Experts of a small language model: 11 layers, 68.7M parameters.
Below are experts of layer 4 (counted from 0) of a mixture-of-experts language model. Rows are named router (the router's row for the expert), down (a neuron's output weights, with its number) and show model dimensions 96-191. Each number is 200 + 40 x the weight over its row's rms, rounded and kept within 0 to 999.
After each expert's rows: "raises" lists some tokens whose logits its average output raises strongly, later layers aside. This comes from a sample of Wikipedia text that the model never trained on.

# expert 8
router,239,264,205,178,248,262,182,227,160,172,270,241,241,230,227,243,148,257,206,156,141,191,203,96,183,205,227,198,252,187,172,207,197,227,204,202,100,198,172,220,195,173,112,188,140,186,152,245,211,148,207,246,207,146,163,223,185,245,170,158,208,174,221,276,200,231,240,171,232,230,195,154,235,178,242,164,181,247,174,197,223,159,211,169,222,233,194,245,139,197,232,170,226,260,164,173
down0,200,250,197,242,193,228,193,144,267,228,196,200,164,238,193,201,216,212,159,187,218,255,197,159,218,192,240,228,230,229,165,283,168,213,166,181,189,228,229,268,219,193,201,215,198,248,150,227,171,287,186,184,118,220,203,197,205,162,144,180,159,170,246,196,210,176,204,217,177,198,238,142,207,187,229,150,172,237,293,184,209,237,219,218,242,296,230,235,193,270,227,208,257,198,239,165
down1,228,281,202,179,143,202,137,127,196,222,207,194,212,202,192,213,177,223,152,138,184,238,204,237,210,223,134,184,237,202,127,234,182,117,197,253,158,217,237,159,166,103,272,221,148,254,235,217,142,182,142,214,195,173,225,176,136,258,223,197,145,153,202,205,213,205,155,259,145,188,148,287,153,271,180,205,200,146,232,138,180,216,186,181,168,254,259,153,172,309,200,172,205,178,208,214
down2,161,223,219,224,181,184,220,189,223,221,191,194,206,172,214,219,266,225,188,258,165,154,177,165,213,162,241,192,218,178,129,205,189,256,222,157,200,283,190,115,145,185,170,163,166,277,192,246,161,229,198,188,163,242,204,113,197,232,194,116,185,137,193,187,222,215,133,244,182,144,158,181,204,156,237,139,144,181,223,170,220,209,136,167,131,250,160,230,172,263,251,231,238,254,153,148
down3,221,228,178,227,222,224,244,259,216,237,233,249,166,149,286,220,171,241,170,259,202,214,238,156,171,137,179,184,161,280,165,289,195,145,200,169,196,298,209,217,196,200,267,177,234,247,175,202,149,177,199,189,120,165,253,147,251,190,186,148,268,164,211,269,275,202,162,242,166,229,214,73,201,150,234,90,274,266,230,162,210,253,141,247,183,196,181,228,235,216,232,185,149,259,175,239
down4,145,177,193,238,200,237,199,174,159,256,141,171,244,175,228,260,145,182,170,170,210,275,229,154,174,236,248,125,230,248,207,165,196,227,187,218,242,132,159,249,283,198,128,212,190,203,212,195,218,224,229,228,232,145,186,161,200,247,222,258,216,205,213,183,189,221,188,130,236,259,218,269,230,280,186,215,224,196,79,167,165,190,183,232,162,173,194,238,151,163,215,146,167,152,242,169
down5,265,227,214,139,243,148,218,108,150,210,264,179,272,182,160,138,230,159,203,237,217,151,227,174,200,166,249,216,157,251,164,191,211,220,206,130,227,209,289,245,240,154,233,296,185,253,255,195,197,161,212,138,270,153,277,196,199,219,231,189,186,170,294,144,163,122,154,242,155,174,121,203,172,230,208,239,203,232,176,212,212,138,249,109,161,181,222,229,174,150,168,219,187,253,232,225
down6,213,191,94,297,133,236,113,286,227,158,170,207,190,233,243,134,207,194,143,180,271,239,195,209,205,161,182,170,162,113,237,207,140,212,207,220,158,230,189,217,216,193,211,179,267,213,197,238,207,160,198,280,289,231,155,236,237,244,104,230,225,161,185,214,241,184,277,153,227,239,177,237,173,237,224,182,182,116,180,211,191,178,170,218,290,230,246,184,225,242,163,187,165,194,141,195
down7,243,223,185,280,243,221,182,192,209,217,249,173,154,260,201,170,164,158,259,136,215,230,173,242,202,187,248,161,263,201,154,222,237,194,193,218,254,200,206,278,147,186,197,252,192,288,196,199,203,208,170,215,119,177,178,262,167,145,189,155,191,180,202,150,228,155,197,227,216,115,212,179,267,224,187,191,181,173,181,210,162,183,227,213,228,254,172,205,237,211,149,191,258,274,198,248
raises: ",", " of", " (", ";", " by", " to"

# expert 27
router,189,168,207,210,187,200,235,205,186,190,228,204,221,159,264,174,198,199,144,248,147,174,158,175,151,195,253,153,288,168,148,168,117,209,211,225,187,157,230,180,268,189,258,192,260,198,250,247,222,198,161,228,147,173,207,209,184,238,219,257,288,255,199,265,205,227,138,193,215,222,206,191,171,247,165,220,190,181,222,134,192,221,253,175,223,192,150,217,254,230,193,203,235,107,204,169
down0,209,153,233,175,148,151,181,244,241,152,229,212,226,215,171,217,237,214,213,241,170,173,234,213,155,205,217,195,233,234,218,233,151,217,124,175,184,165,147,229,180,176,181,220,180,220,153,167,208,204,204,180,191,174,183,108,158,205,167,211,234,159,172,251,198,210,134,220,180,234,163,146,213,235,210,250,235,163,132,225,266,187,207,231,257,188,192,113,198,204,205,175,226,237,182,204
down1,205,168,207,261,219,186,216,169,181,185,172,239,103,230,260,183,231,180,197,224,212,211,240,177,266,111,104,193,243,300,110,169,233,211,214,206,167,151,185,164,202,267,194,162,166,221,250,152,125,234,214,155,217,196,238,219,271,250,246,152,211,212,198,211,184,170,279,168,215,140,164,222,191,230,237,178,242,293,175,201,196,208,182,208,184,185,148,132,186,222,179,121,181,198,181,224
down2,224,180,190,211,245,232,196,208,200,121,216,177,186,199,156,240,186,218,194,125,174,211,261,275,222,202,289,170,226,184,237,177,234,193,195,163,235,206,227,206,181,245,225,182,177,216,219,201,152,251,201,138,177,248,240,190,247,201,278,216,172,271,158,273,120,266,209,199,204,216,190,193,181,158,218,192,158,120,126,126,228,242,212,203,273,203,245,190,224,155,199,205,202,203,262,180
down3,163,140,189,246,164,262,162,262,226,156,190,208,168,192,210,207,140,233,198,220,220,193,203,236,210,194,183,194,186,155,121,173,172,195,233,207,198,174,225,235,208,223,200,114,239,220,265,143,223,257,223,233,178,223,271,187,246,195,161,180,161,294,226,267,210,172,258,220,209,219,219,170,212,190,130,207,152,201,130,251,170,202,145,217,155,222,193,234,276,214,169,246,195,194,277,234
down4,167,267,193,248,289,184,215,177,237,271,183,252,215,206,167,153,225,257,245,214,187,171,133,141,192,188,182,160,191,246,204,215,176,222,194,239,227,252,209,145,216,154,212,239,172,215,222,226,140,207,182,188,236,97,207,219,194,216,201,269,147,188,250,149,202,207,257,155,156,171,254,194,198,234,200,213,242,220,236,143,189,218,184,239,159,217,210,236,182,236,130,233,239,152,235,214
down5,206,189,203,207,260,98,220,285,193,163,173,236,208,294,145,218,160,209,214,252,247,170,199,227,138,177,197,194,207,143,188,132,232,179,101,191,236,236,134,273,187,203,177,191,233,202,218,205,143,177,207,240,222,153,200,178,243,244,185,187,220,148,171,155,194,151,267,208,230,159,172,129,197,178,179,221,131,174,251,170,234,182,168,196,178,197,193,222,141,137,172,250,182,173,198,112
down6,111,160,161,207,207,237,179,194,182,178,240,252,179,212,185,211,155,209,149,200,178,182,184,259,186,171,219,167,214,244,231,165,124,192,188,220,169,182,204,258,175,186,216,181,225,159,154,212,235,221,155,123,230,173,257,224,177,121,183,182,177,192,188,255,157,211,226,133,217,217,222,193,167,229,176,252,183,229,136,103,262,253,208,201,207,182,217,181,228,235,187,214,255,242,157,219
down7,251,210,205,228,175,139,211,262,149,209,290,207,135,187,222,211,210,200,209,249,211,172,133,240,212,205,188,174,230,224,185,150,116,206,185,136,180,243,227,221,204,179,219,240,236,225,153,179,263,237,156,177,191,105,206,207,157,168,239,219,223,177,229,196,281,182,209,207,209,213,245,137,231,211,152,154,213,129,197,171,124,143,251,151,215,213,221,207,199,197,250,229,170,162,271,216
raises: " but", " the", " and", " though", " a", " while"

# expert 6
router,231,194,220,275,201,201,242,180,215,134,231,238,258,187,166,149,209,206,262,200,296,147,182,188,209,170,235,254,215,179,153,205,271,155,188,233,204,198,110,213,182,155,227,152,294,184,176,222,200,205,240,182,125,262,182,167,204,140,207,160,167,228,177,198,219,261,211,239,219,183,204,224,216,229,117,199,151,244,192,204,224,186,229,140,230,167,181,152,189,240,256,127,222,189,183,212
down0,212,271,160,171,207,166,209,133,178,177,170,176,169,255,174,240,150,178,225,203,217,244,170,212,141,200,213,189,135,165,137,232,229,263,142,256,269,166,206,144,230,205,146,138,175,251,130,257,176,153,212,250,213,145,265,231,238,138,103,231,200,186,190,165,158,206,194,198,171,186,243,167,179,251,220,197,233,250,105,174,212,248,186,197,208,240,193,135,251,182,164,154,115,183,266,220
down1,240,164,276,130,213,225,241,167,250,180,165,196,164,250,176,212,221,212,164,166,200,189,220,251,159,187,147,251,192,235,197,140,180,326,181,200,151,131,183,203,133,223,190,208,244,211,206,193,234,102,141,175,225,253,169,256,212,188,138,251,224,174,267,198,140,204,216,169,242,189,260,128,182,166,179,173,196,220,189,201,279,161,238,195,227,193,119,215,190,194,197,168,210,126,190,216
down2,209,114,236,205,205,226,204,254,205,125,189,192,214,236,214,176,201,247,182,196,223,158,230,206,151,237,181,238,183,161,258,199,129,99,251,215,170,249,242,236,209,214,211,241,189,197,204,160,218,237,241,211,126,199,180,127,237,256,217,303,119,283,271,169,164,179,176,186,206,199,210,222,236,182,158,237,169,226,212,205,242,172,236,180,202,250,128,184,159,255,171,187,206,203,165,156
down3,217,228,251,253,176,186,198,232,145,122,187,249,233,169,186,164,225,205,267,275,204,193,205,212,165,250,212,246,191,219,154,218,178,190,224,185,190,255,179,210,172,225,245,207,216,163,225,163,155,220,197,216,236,270,234,231,246,205,228,226,162,163,295,142,214,168,262,221,232,158,156,117,157,174,185,224,127,177,166,103,226,201,231,197,199,272,200,245,148,199,195,189,176,101,230,156
down4,172,198,193,177,236,207,289,168,241,289,217,276,225,193,195,190,148,227,208,216,207,176,242,268,175,223,230,107,235,231,217,178,183,228,167,96,141,267,215,147,169,286,164,236,172,203,160,213,175,232,265,198,217,117,196,225,172,205,223,247,279,186,112,152,179,191,210,204,188,193,219,226,74,191,134,259,241,163,206,249,170,151,263,244,201,114,205,187,250,241,278,223,255,168,180,176
down5,223,204,159,305,168,187,204,170,192,211,199,198,219,272,160,204,200,152,148,218,225,183,156,182,240,194,233,221,178,122,158,173,161,133,164,271,262,229,170,164,168,206,217,146,167,186,164,208,206,214,139,251,225,212,231,199,228,207,213,155,203,195,163,250,180,170,195,212,169,278,181,207,162,170,191,221,236,240,258,179,209,213,241,154,247,197,194,166,181,198,145,276,187,133,196,232
down6,241,215,180,146,227,139,227,153,210,206,232,165,195,214,202,235,182,181,152,280,100,258,147,187,253,186,157,212,194,231,174,179,207,242,217,199,213,177,179,179,257,212,244,187,181,181,256,245,120,161,206,159,155,192,182,205,170,106,140,147,192,277,205,195,198,204,215,183,149,176,211,243,162,178,215,191,204,230,215,223,184,195,258,191,163,184,241,96,137,205,153,143,253,156,146,181
down7,209,213,220,109,211,226,191,224,194,223,174,224,175,166,245,192,189,236,208,219,193,176,205,227,167,223,122,219,157,276,218,134,145,336,215,136,141,190,222,120,213,244,243,251,156,227,202,239,241,199,260,203,218,132,189,246,200,247,170,228,155,188,149,222,141,120,152,198,269,227,226,225,208,157,230,259,252,192,120,117,283,226,225,221,195,227,235,199,185,165,165,227,188,213,179,174
raises: " the", "-", " non", " of", " ", " under"

# expert 9
router,179,205,241,181,231,200,215,222,181,129,225,239,255,284,235,126,116,119,253,149,171,106,226,263,287,172,229,199,136,114,131,198,243,273,157,184,149,261,169,226,146,178,194,205,264,146,174,255,141,242,233,232,183,222,244,264,168,203,219,214,192,174,197,220,157,203,96,171,270,206,107,217,188,115,212,173,209,231,224,216,183,155,243,155,249,171,204,235,166,156,243,194,161,203,229,199
down0,211,189,181,245,237,198,140,158,229,233,240,156,150,220,257,153,286,266,203,137,212,188,217,203,215,218,240,185,205,218,191,223,152,188,177,132,206,163,189,255,214,150,216,184,282,214,177,245,229,159,185,171,132,191,201,107,252,201,249,214,176,247,239,158,212,241,200,184,212,221,264,152,211,158,204,191,243,217,227,225,269,239,167,223,223,174,254,260,210,216,250,153,200,197,233,136
down1,229,245,244,178,169,167,192,168,232,133,160,188,206,216,140,210,200,216,213,183,231,217,97,194,175,152,257,205,245,274,233,241,140,210,167,190,144,209,166,200,173,164,181,217,202,183,196,186,225,334,196,191,158,185,145,254,186,165,202,184,158,247,188,133,221,251,180,184,294,242,205,131,183,235,183,257,167,213,197,217,233,221,121,254,269,215,188,185,221,170,198,122,267,262,209,154
down2,216,209,217,180,188,275,111,216,126,134,182,233,266,249,280,236,225,175,162,181,262,212,201,143,185,148,264,167,184,196,184,242,209,189,192,212,182,232,198,166,226,226,174,118,283,218,126,203,209,232,259,210,174,188,193,203,219,220,204,192,175,197,170,147,285,274,149,132,195,215,201,164,266,214,214,162,164,250,192,216,173,180,212,179,193,161,229,200,168,228,246,235,210,184,181,156
down3,166,178,230,193,206,161,218,196,172,143,148,171,210,206,266,190,264,193,122,202,261,181,202,246,170,172,198,284,134,208,234,195,227,121,191,131,170,184,198,195,174,154,244,231,230,225,248,231,213,144,145,154,175,192,236,204,215,227,169,156,229,119,216,162,153,207,258,170,173,213,222,184,249,225,183,185,216,241,160,223,188,186,180,193,198,224,96,213,164,161,139,205,246,204,181,278
down4,226,242,244,206,171,183,220,236,176,243,205,129,154,206,183,271,209,202,216,134,254,189,133,230,172,212,245,222,268,152,232,226,229,234,198,198,196,222,210,190,218,167,219,197,126,191,207,151,274,211,235,135,182,188,216,302,261,229,220,241,171,161,227,183,240,151,268,276,137,146,263,194,185,269,124,162,167,168,192,172,246,194,172,172,187,132,209,193,192,213,145,173,200,256,194,129
down5,202,139,189,135,161,205,127,199,144,235,159,177,176,226,291,254,233,255,222,225,268,208,182,198,175,189,185,231,180,214,216,136,223,195,148,172,207,178,198,175,147,236,227,220,239,262,175,186,185,199,248,126,206,186,173,251,195,223,207,331,190,225,264,191,169,281,228,149,165,207,195,203,225,167,237,227,150,213,187,192,159,103,145,217,260,200,243,227,217,221,234,230,206,184,215,156
down6,184,224,216,167,239,181,214,214,243,169,154,254,167,165,236,134,256,245,99,233,173,138,202,149,118,143,137,130,202,212,214,269,185,119,250,184,302,247,139,210,94,139,196,183,217,188,198,211,190,158,200,256,201,209,209,184,185,166,265,177,179,185,154,115,212,267,184,203,149,203,185,203,251,183,215,235,209,138,213,145,221,212,219,141,170,217,239,196,203,231,214,199,236,226,231,250
down7,137,154,217,213,211,219,220,225,223,201,211,197,131,242,225,248,174,221,163,165,130,167,142,176,170,275,224,143,216,203,205,261,197,218,194,104,178,167,215,160,216,189,226,187,230,289,146,123,201,206,214,136,76,160,211,217,224,180,205,236,240,251,211,185,142,206,251,160,188,236,209,290,121,254,195,237,146,159,169,223,210,169,184,184,212,200,236,204,162,159,199,254,198,189,223,134
raises: " ", " in", ",", " (", " \"", " also"

# expert 1
router,269,154,131,156,242,136,167,191,260,207,240,181,179,151,203,113,180,150,137,219,195,223,147,192,201,159,192,204,190,202,170,195,232,270,256,241,182,146,137,153,262,170,221,252,204,232,195,162,180,221,187,251,202,152,208,206,239,234,182,173,120,189,177,206,242,205,178,155,188,225,225,139,212,222,171,184,203,225,199,172,192,205,125,211,181,182,180,175,198,199,220,164,198,270,238,205
down0,235,252,250,145,175,203,248,160,159,184,226,163,155,160,194,163,158,240,295,225,194,192,226,204,186,185,228,170,249,246,257,219,201,169,228,208,227,170,176,190,211,168,177,224,196,215,274,189,160,194,167,178,309,184,169,223,248,189,226,218,217,175,271,247,167,211,197,199,118,187,178,190,119,194,150,246,198,246,146,176,177,234,131,254,160,165,243,223,143,145,236,224,186,213,230,220
down1,179,235,215,232,153,141,165,238,264,192,197,207,154,204,223,185,219,230,188,213,206,172,241,106,148,202,202,231,161,275,221,185,156,201,193,188,171,187,189,205,192,192,220,173,194,89,213,192,198,232,227,143,220,219,177,151,158,245,182,203,182,194,213,167,232,160,125,222,202,245,200,273,202,185,234,247,179,151,266,250,226,192,167,190,179,254,165,203,156,197,157,241,155,176,235,172
down2,184,154,256,250,186,237,208,145,190,193,254,192,194,168,255,187,176,274,250,232,206,141,222,230,251,263,227,177,173,155,269,244,215,169,276,198,206,244,201,189,153,225,234,159,112,271,153,195,234,261,160,221,269,168,174,258,172,191,194,161,215,116,202,196,170,165,213,177,271,176,226,205,250,155,155,189,215,157,198,141,168,189,184,167,195,164,165,149,273,242,159,235,206,227,204,205
down3,198,173,205,174,168,149,158,194,267,205,149,225,217,251,99,202,186,113,215,205,191,166,243,234,191,192,209,200,200,224,206,237,246,161,132,229,192,209,205,210,142,134,297,225,142,221,239,205,192,202,223,195,218,220,261,139,236,228,274,244,208,241,274,193,226,173,160,158,227,223,189,232,261,250,225,176,185,173,211,220,257,149,240,188,198,209,187,248,179,167,232,167,199,216,174,150
down4,194,144,200,200,251,227,110,270,237,164,158,208,226,206,152,217,203,195,192,238,233,220,144,200,241,226,170,186,217,201,200,124,171,209,226,143,185,262,174,232,261,204,246,218,261,196,272,102,161,260,238,229,187,192,209,156,203,150,190,185,193,199,200,175,192,213,171,167,237,208,185,86,143,246,234,156,248,208,209,202,180,221,189,256,203,211,163,207,281,230,199,227,308,224,159,172
down5,234,187,166,202,237,231,208,178,194,179,232,225,163,214,271,196,203,282,205,205,196,218,159,250,204,187,195,205,149,288,154,154,185,149,232,217,158,228,190,147,143,240,233,179,209,197,194,220,209,148,170,243,200,246,183,132,176,147,225,126,168,220,243,188,304,193,185,249,126,278,219,255,225,176,174,183,170,205,213,214,252,184,177,267,183,316,189,159,125,115,228,193,150,227,111,189
down6,207,142,201,287,219,232,303,280,142,176,220,151,254,206,220,247,207,235,278,194,198,163,184,214,217,225,243,218,139,200,263,190,191,140,156,188,268,159,218,194,226,157,209,179,174,174,181,215,260,204,181,207,230,158,215,196,266,152,236,271,252,210,257,214,152,197,317,146,215,226,214,78,244,165,229,260,184,192,192,158,246,232,244,160,144,177,173,215,202,210,186,232,256,185,191,212
down7,151,211,196,172,202,285,197,238,269,223,144,148,167,210,195,240,273,199,240,213,146,236,153,130,167,188,185,264,217,226,193,248,236,221,166,238,228,239,138,238,157,234,174,122,185,213,202,231,188,193,224,117,193,228,205,232,198,185,207,184,207,182,302,248,238,242,230,123,228,172,219,168,187,160,127,181,173,172,195,207,226,186,214,194,241,199,186,223,298,203,212,262,170,141,272,172
raises: " /", ",", "/", " and", " at", "."

# expert 31
router,149,149,156,210,229,181,241,159,157,215,231,219,195,203,170,128,161,210,284,204,219,234,184,230,137,250,199,255,149,191,189,135,267,147,184,232,174,288,187,152,191,210,146,194,196,170,198,196,138,161,183,143,191,220,203,170,193,142,280,171,113,267,234,241,235,224,205,126,149,186,157,217,187,170,213,184,159,189,163,156,201,292,210,201,184,191,214,165,188,189,253,243,154,166,206,151
down0,172,241,185,192,243,205,246,183,268,212,147,134,102,175,199,200,207,218,194,224,196,221,193,172,230,277,236,126,228,235,188,135,272,229,219,191,192,105,193,225,219,231,159,165,238,250,215,288,168,191,187,235,257,227,227,233,171,191,194,173,190,184,201,174,187,210,227,259,171,196,157,211,182,230,174,129,192,214,92,166,227,215,257,203,213,222,234,142,164,201,140,198,218,174,190,167
down1,191,275,247,153,173,235,202,138,172,169,195,190,274,200,270,183,225,245,167,257,245,196,145,98,236,236,260,250,212,214,210,209,187,268,247,182,155,228,248,197,160,259,192,268,160,187,246,142,228,190,245,159,244,267,143,253,204,168,216,206,138,193,160,272,233,218,132,163,222,211,253,263,170,123,204,230,223,226,152,170,205,206,295,207,211,219,193,201,204,187,163,233,208,190,258,129
down2,245,190,152,234,297,183,137,240,156,222,199,156,167,154,167,228,181,175,188,222,147,168,266,152,227,260,225,218,112,204,212,158,224,163,167,178,233,151,215,200,171,196,210,205,236,199,189,167,282,165,196,169,246,209,196,276,238,263,152,214,166,237,274,109,221,182,231,179,244,260,184,226,108,155,201,164,160,150,257,222,179,196,213,190,188,192,156,174,196,87,260,170,178,171,156,228
down3,163,204,221,124,145,198,257,178,222,261,183,198,194,209,228,189,213,206,194,261,144,165,189,222,205,228,180,207,180,176,168,233,213,229,181,144,216,207,202,159,174,284,208,204,190,212,175,159,187,157,245,135,245,192,195,201,180,120,112,154,201,232,202,214,266,198,259,234,226,167,154,209,122,226,283,204,289,132,161,256,171,203,180,147,202,146,262,215,211,181,240,166,239,187,193,203
down4,254,201,183,231,164,229,211,270,218,110,164,155,205,221,168,243,219,213,230,127,202,117,199,243,209,202,246,220,203,147,183,294,138,140,194,169,251,196,199,184,130,198,216,178,142,243,205,150,187,178,194,206,164,182,155,206,262,255,251,287,149,249,198,217,271,149,248,228,171,233,203,178,267,288,167,167,187,209,185,147,285,288,209,122,196,261,216,199,218,133,230,226,254,163,168,185
down5,223,214,182,217,146,177,191,217,143,196,232,154,102,175,123,196,165,194,219,208,138,194,169,194,196,242,159,131,213,227,201,146,153,212,239,115,297,113,167,116,223,166,211,150,182,242,134,206,250,251,196,202,205,212,262,249,202,232,139,232,209,140,208,260,145,195,200,166,248,208,194,177,211,260,172,184,186,222,184,251,189,125,198,301,158,154,194,286,165,171,175,223,228,205,247,250
down6,235,163,171,298,227,198,207,157,172,212,226,276,205,266,122,214,243,159,228,238,188,178,247,269,193,213,234,205,182,187,207,153,209,193,208,252,190,161,209,275,211,212,162,261,172,167,133,245,265,170,204,251,233,220,215,263,235,226,190,182,153,212,197,226,149,200,165,199,217,200,172,156,216,183,210,257,235,267,318,226,211,172,201,187,135,206,162,195,148,247,249,255,185,293,118,240
down7,222,233,200,162,189,193,212,205,209,139,172,165,166,204,208,177,232,144,235,184,166,215,209,172,219,127,213,171,189,305,212,168,225,242,160,216,211,146,168,203,144,196,246,210,175,181,267,174,216,159,212,303,223,239,238,210,222,194,214,206,212,149,300,208,285,213,139,229,165,157,194,195,200,209,218,178,157,259,185,259,199,237,167,257,174,128,209,224,289,254,224,154,173,176,172,146
raises: " In", " (", " in", " the", " a", " of"

# expert 23
router,252,185,176,196,210,201,250,229,157,203,265,142,162,184,187,172,164,176,267,179,244,176,198,162,248,291,209,261,184,214,173,214,242,217,246,203,216,244,232,151,193,163,238,241,259,177,284,243,163,207,185,208,215,219,147,170,187,160,207,186,169,217,222,235,171,171,197,73,225,197,247,166,112,229,176,219,203,208,186,246,247,260,179,208,187,235,204,221,253,190,228,198,258,148,200,199
down0,184,152,221,132,141,200,214,241,185,133,265,189,179,147,152,199,200,177,162,233,190,188,232,193,178,214,156,190,146,180,254,111,208,164,193,219,211,245,127,120,161,193,237,233,213,208,177,183,168,156,204,180,236,200,171,197,153,155,222,212,229,222,236,207,205,183,130,189,235,136,209,165,140,202,231,214,252,140,175,270,184,88,232,213,173,177,217,248,205,118,215,184,264,236,218,206
down1,219,218,186,230,228,203,155,162,169,210,225,205,196,228,191,225,220,183,202,117,232,229,269,149,250,217,175,185,201,146,181,203,148,175,232,177,167,210,230,199,178,157,171,255,241,204,199,238,263,183,195,169,192,163,183,182,280,195,197,172,234,209,163,163,168,213,323,178,192,174,187,36,177,155,249,184,174,183,237,242,206,193,257,215,210,217,237,191,204,216,216,192,150,208,206,185
down2,259,220,159,129,203,187,244,214,253,238,166,199,302,267,191,336,161,172,247,86,164,141,234,196,242,251,213,133,120,124,159,258,162,158,174,154,193,199,175,223,156,186,200,230,252,192,141,172,177,255,186,211,215,154,224,164,204,210,198,164,229,208,224,223,192,222,173,187,168,165,175,155,198,224,188,143,238,187,229,205,252,225,220,223,244,189,203,148,187,170,165,179,193,176,218,172
down3,207,245,213,163,184,261,171,254,212,231,208,178,215,176,196,207,213,188,227,185,195,238,239,170,213,231,148,182,134,203,131,182,251,235,241,247,211,205,259,205,194,216,168,189,266,178,168,202,208,181,170,188,211,200,195,241,175,205,210,140,224,204,220,201,178,220,333,264,227,184,193,114,135,162,199,161,215,220,202,248,237,223,202,228,109,138,209,220,160,172,177,221,198,207,162,226
down4,220,240,263,204,217,153,237,228,259,241,245,235,170,100,244,223,251,247,179,293,212,127,153,204,200,226,250,245,159,260,230,129,277,184,157,164,235,139,186,233,177,204,254,214,191,204,198,204,197,146,122,235,256,219,201,171,190,101,199,148,226,138,194,164,248,187,208,199,169,200,166,209,251,198,144,157,161,165,165,197,155,164,224,251,167,188,253,246,154,156,258,180,195,206,199,160
down5,211,193,121,189,168,254,204,222,220,132,214,183,222,197,178,220,229,153,248,191,189,160,231,173,164,210,167,108,216,184,217,218,188,203,199,221,170,222,150,206,169,188,161,222,172,161,194,202,225,327,202,174,182,202,173,200,220,128,187,193,195,218,234,216,163,225,261,217,266,249,181,175,219,266,200,257,182,130,193,260,247,176,209,295,272,211,202,144,212,205,210,162,192,193,203,258
down6,198,241,214,234,212,205,216,149,254,268,119,175,208,236,238,222,163,248,207,226,133,169,240,160,148,202,176,201,222,149,206,218,192,188,236,226,218,207,125,241,259,206,192,217,101,148,255,171,164,165,183,135,170,212,169,213,165,185,210,194,111,210,251,203,209,185,174,185,216,196,217,304,288,214,192,241,229,157,207,177,136,149,181,226,292,216,219,205,181,252,210,142,141,196,235,195
down7,170,239,196,146,235,191,220,208,255,200,216,233,258,228,149,227,155,182,108,126,197,239,203,190,222,223,145,206,249,205,166,161,187,140,191,262,169,189,170,181,158,250,218,207,173,214,154,215,202,205,242,172,229,134,231,150,166,175,296,212,264,187,186,203,155,166,245,231,223,150,227,138,153,228,169,197,257,184,182,181,236,208,252,248,213,191,186,214,199,108,184,125,212,244,191,175
raises: "\n", " The", " In", " It", " This", " As"

# expert 16
router,157,197,270,195,189,221,287,228,244,187,146,202,165,204,215,182,213,166,221,212,223,236,259,174,134,223,179,151,250,306,193,203,167,170,246,217,204,235,122,148,233,272,161,162,248,148,157,207,257,178,232,194,182,126,184,224,145,180,225,275,254,298,184,165,211,199,172,193,203,232,138,137,206,198,212,158,177,219,129,155,263,217,156,158,165,190,247,199,212,160,258,180,155,188,293,169
down0,136,260,170,234,161,176,185,290,199,178,107,142,238,181,149,207,247,182,204,197,185,234,211,161,232,162,261,157,106,177,267,139,235,169,242,185,174,190,194,259,200,209,124,145,260,185,237,225,175,158,181,220,244,193,233,115,221,182,192,237,232,177,277,193,180,273,263,301,210,164,237,119,253,220,198,243,171,238,193,201,195,276,230,155,157,146,213,232,164,202,147,284,195,215,210,154
down1,239,206,154,136,213,197,250,182,248,208,192,263,219,244,229,172,222,174,189,212,234,183,285,200,214,201,163,215,182,212,226,230,238,223,236,206,179,232,181,181,208,240,191,164,282,195,194,212,182,250,217,145,127,268,208,190,187,152,212,157,216,183,180,232,243,188,111,266,224,171,237,256,168,229,166,171,235,250,251,183,198,252,158,231,199,187,134,275,239,240,191,196,138,175,239,215
down2,203,190,190,250,142,220,212,224,151,167,162,204,193,207,226,193,216,214,178,236,211,252,275,205,215,158,200,210,72,224,276,200,242,200,232,176,193,211,187,217,221,174,228,150,184,226,181,206,226,181,189,129,242,150,195,212,244,221,184,159,243,172,204,142,223,213,155,232,155,256,90,244,204,162,127,199,188,190,230,197,211,271,171,103,169,261,161,267,114,200,221,160,255,227,247,194
down3,176,252,135,187,221,222,299,207,235,185,227,259,243,175,175,239,201,192,206,185,259,256,195,236,192,227,170,209,149,193,162,199,218,165,186,201,223,210,230,221,220,129,215,210,213,213,157,231,226,159,169,216,253,256,177,213,257,157,290,153,190,165,250,175,190,207,201,171,195,304,170,266,172,239,201,237,141,166,181,194,184,175,239,218,151,124,133,169,191,194,196,232,247,179,187,248
down4,289,176,222,245,155,97,208,230,177,244,178,139,155,197,201,130,192,194,211,162,201,122,212,215,223,176,237,246,217,203,187,177,183,152,164,205,159,156,191,182,206,222,161,170,205,235,119,172,145,251,270,192,147,166,162,180,175,115,191,170,202,208,154,254,249,252,195,198,203,158,209,232,137,181,170,210,201,229,208,187,280,198,185,214,212,172,135,311,251,195,121,159,195,196,184,208
down5,186,193,161,185,203,216,254,156,263,168,248,228,212,233,235,150,301,201,145,200,205,171,209,137,196,196,208,159,192,206,258,234,202,223,255,180,198,205,198,236,243,169,245,260,170,170,153,263,184,272,233,240,140,251,225,172,208,194,277,252,261,229,192,253,240,239,148,171,222,149,269,186,122,163,213,223,214,165,195,231,224,199,215,272,214,246,227,187,203,199,227,216,192,304,196,196
down6,209,265,215,275,302,192,166,188,177,141,265,147,246,194,137,150,218,222,133,225,168,243,205,219,179,288,224,173,178,121,248,184,254,211,119,176,199,209,174,212,191,256,184,244,191,176,201,197,227,248,204,175,180,161,259,210,200,193,246,199,192,120,225,205,230,221,175,255,203,274,198,202,205,227,163,191,159,190,163,184,205,149,151,240,173,241,233,164,191,177,203,175,118,196,266,128
down7,200,302,251,73,220,215,192,231,251,239,178,193,189,287,209,205,163,122,207,177,185,154,162,139,158,212,156,229,192,244,172,230,179,197,166,206,170,274,187,179,177,209,184,213,275,115,228,144,217,199,216,178,235,169,192,226,169,252,165,249,234,252,191,153,230,143,182,183,205,124,180,206,207,168,128,164,174,94,176,193,210,217,232,195,201,237,175,157,165,142,176,209,139,138,189,199
raises: " the", " a", " his", " an", " other", " its"